Below are experts of layer 5 (counted from 0) of a mixture-of-experts language model. Rows are named router (the router's row for the expert), up (a neuron's input weights, with its number) and show model dimensions 0-191. Each number is 128 + 24 x the weight over its row's rms, rounded and kept within 0 to 255. Numbers have three digits each.
After each expert's rows: a language model's description of what the expert responds to. This comes from a sample of Wikipedia text that the model never trained on.

# expert 21
router:102090159133133102155128122169099144116169084157119147158111111156103115155072118113133105102160129093089138111138123124149131154107125134119148137151114127155107128107133109122140121133116117134139155092087116110120116142133143119144169165165144145112125129148090155121148118180120138195128069109099105092133180117134160127147106138152153106148105103136128113173111103176132156146082147096092105090095087139156140165115145134108116153158119137078151124173149131126138123103140110118156144120127137116135114097103131169175155138132127088148179123153124141127114176121117120147
up0:127139124124120169119074111138113130126100121149084142150074133124137138149118138114189126138152104105136099150100127164129099132109110121109134106150136097145144127156116136142123137143120088110149125143117118107131104139091137138101120162109114110111170074129133066120121114124140101132131129182174149136077110123105134113137099099166132130136105142125127086074101127160107138143133150135126095101096108138128128138134168111122149149106148155104099150118154118132151115129095098107203139180147116086131077077153113110131143097092140127149141164126145116113168133159141085084
What it handles: Line-ending punctuation and table pipes, closing parentheses, semicolons, periods, and closing == or === on section headings, plus final year digits.

# expert 31
router:151133127126102097133119118125138152086135189120138136120122134136119139121119128147140128116166157125117145189108122163128108103119161098081111108117138083130149149115107126083105115165129121140101163082172129156100096178126153147117153133130113149132140090159110115135151156155098144101126156115136078148085139143125073176098175134170099106135150124115131101158084117141129111143146165156110162130121139119137150160158110140111163133157136151161132111100085153118150142101129140126150115117134181085112106121181144119134080136131125117171112108118118118124118151106092166114
up1:090134141111094166075117097171106150126155157109102138176111153152126140134136118154112125116183147104147179134138094116095128115100136146150122137117161130148134135121140129169113151130107099151163111152056141118161135105137133165106121138101112161158171115116096144130132126122119095116162121097135121149140085137118096117152154139167114092151137099152139124140107082146096146116117125133105170114123074113121126123090086144143147148130134157110139117119134115155158093142140153120126136147165101148121097126156083101137136125166144127134165142180117123170157093131133151187
What it handles: Middle pieces of words and foreign names like dep-art-ed, Pesh-aw-ar, plus blank spaces in table cells and election result boxes.

# expert 53
router:153089143133104132140140142114137119084138121124121079148140127133135107142130107126117140131150140154123156123145129098137111154138173108189109130160119141137142141112129139141116208116140135118076164083112144128155136110110135094109165149092168150106105124099084128181116121149160094153158106160162112087136128106079143138140117108092163126096161163117135112127160158125134085121103141147122146157140113172130166145142173125098110127132124163167136115106178146074110133135105165143118135167113135132132158126119165153137150114109160093137113111181124106137096119125103134132
up1:093141112118112073115118126133078140123159104122090115129073100126141146132162130094186041129154132121107140100107140096108090083121126121122112114136130131152127149104163156135133108077132133156115103101087140135114132105114127131099142144095109129178165157145154147142157134121072148138127131143117154152155129097115123163126108138158151167137142145107137159125116072135130157142163137110109150103143129160145165125132084109156133092092108113161136152120144110130170150102120115095124130164156113126136163138168108138130125174129122106132125138110147112092126173120166123122
What it handles: Digits, commas, colons and periods inside large numbers, times and decimals (2,826, 11:58, 0.5), plus month names and currency signs.

# expert 39
router:117106155092149120125109126125138127122165129117106114139111121108092138148157120127105144149131100136105148118133131141122097160130122093151131168142132153122150101105132127142118156106131140112129075116142159101144165142143101143184141096089111153114146136127125194136090133071093123161126141106127131158096126129119142121159110139175114177128096122128147117138151141108106106187120093107124137143118137162131126050140126132111099135097107121144144097122131092113109091129103117185149081114158088133106140150115119127111186140174098065137104137156144134169119143090146105110
up0:095140115152086145141120088101114136115067151153178137124122136124156144135121120099116150107102143108094120138130105109122152070089072117106143136119116122155150117160118138085123135112136135098128128122117107165118114126139122141084115116138129153126117121126108148097197137134123153115136107135124103121114162122131149107131101097095100140074103148115116160145118106130170105112152076148116137111158107088075131133110122156119157162200146152138117167114120164130169113118125111134127148123155106103174127096116109128125105151135158124126114087110105140101119101113175158193
What it handles: Main verbs of action or state after was, to, he, such as transferred, released, located, played, went, usually followed by a preposition.

# expert 22
router:153100102146152114126124104191111123118141161078124126124132108156098104103168162118103128134138083137148130123104124100165104099175105083130185157119107157112106116148099112132145116129111128130151124162138112166130121108149142111107148090132104139135174133131163120108091133140112123171159108127115117099161138152108139125136163136109143083105094151105135149159120117131149127139105135109134101123154111150147118150127092130113103107164141095115138122151158151181137138102143129107125156124108146135118096083141163113132127131159146125187131193096152133188168091103100168120
up1:120185170162120182108123129115109121164140134106101093149139119132117173159150130106151142126117131127118154120110098151133139148139115159142111136125183165121103135147151147135169155176148113139113111138102137119129108128113125117099134149120110092154163151145127132112151126139151128069143126112115093117090071128132078175147139105169097140138074109130108104126162118134134103109158151146145112137146138146137123153109150172126184121119116114120162147150117154106076114104095164144112156155121143124091137124124105115126140126095180109112166186106149129097107177128139094117
What it handles: Line breaks and paragraph breaks ending list items, headings or table rows, plus closing parentheses, table pipes and cell-ending punctuation.

# expert 14
router:141107088078107099108125110110138153138131142071135097122116122152110155169170120098160160132114122116114150152121159104105129150111121154093119129145142101116133149119126153128122126109183111142112087151121163082122104139089103168104134089134111109147179137165132168165138136079127120144116174138132104136123120159128081118134124110136122138133140103168135110097133147108180133149128080155129137117109162100125153082121127120150095122141114118153112133119169069098112153110088122166148138142134119157163133110146116161103107170137131104125161145153125078181145123126106123099
up1:144091131167110108099109117091110116084136078124077129148137153102111138106126142128129141062147133114106128086131118142138149128152130125129152122148113135138196137101155134115151119144077138097107143098144089121131112097112106146167135110143135155133165159156115146124144126107132108124110109088118101100143148149102118129101102151126111127120096132131124074138092131161155164128137158131114111127139118088141116095179142165087143131112093152170120110170136159172140127130160153085107172163140145120129136131062130134106092129098085121157139141134107096101152155111107132151
What it handles: Final pieces that complete a split word, such as -ism, -tion, -ness, -ing, -ical, as in injection, skeptical, enclosing.

# expert 54
router:149148112096121099126156103159121129167154096072144142122121114111157136129125140151070140132151104126153151120157124125158123098138069168118102105110127140170160114149125165099122111113115151109105139167130122123157109100120128103156088163136125141168124140087091158113143134131108160168124139087140139126150152113111124138165120102137124097098174143126134114105167084127138121103078162155152139113129124189101137077141133148086156142111133138133152131153167148107132176104146167113148079107132170125142147115145156144143125134116108111144145098114120150181138144128107164112
up1:098109180126132192073091179154133105117122119135119119112117122119145125116149128140197095135196117153085144124163104101148146181105121116174150094140161145121122123120182134187111131158129119161138114127145132110114139122111134132151157145142111129119135088134130124132122140118142112118149079146133145129094094082104122161129138121086109116144116149116099107120124137138142176124099105127101149082122130130142168112123123106163135091067109111139107136154100107135127142142135091137164150140112100142136120142127088108163123117101115142137091129146141119144128104074108101153
What it handles: First three digits of years, such as 190, 198, 201, in dates, taxonomic authorities and tables; also closing quotes in lists.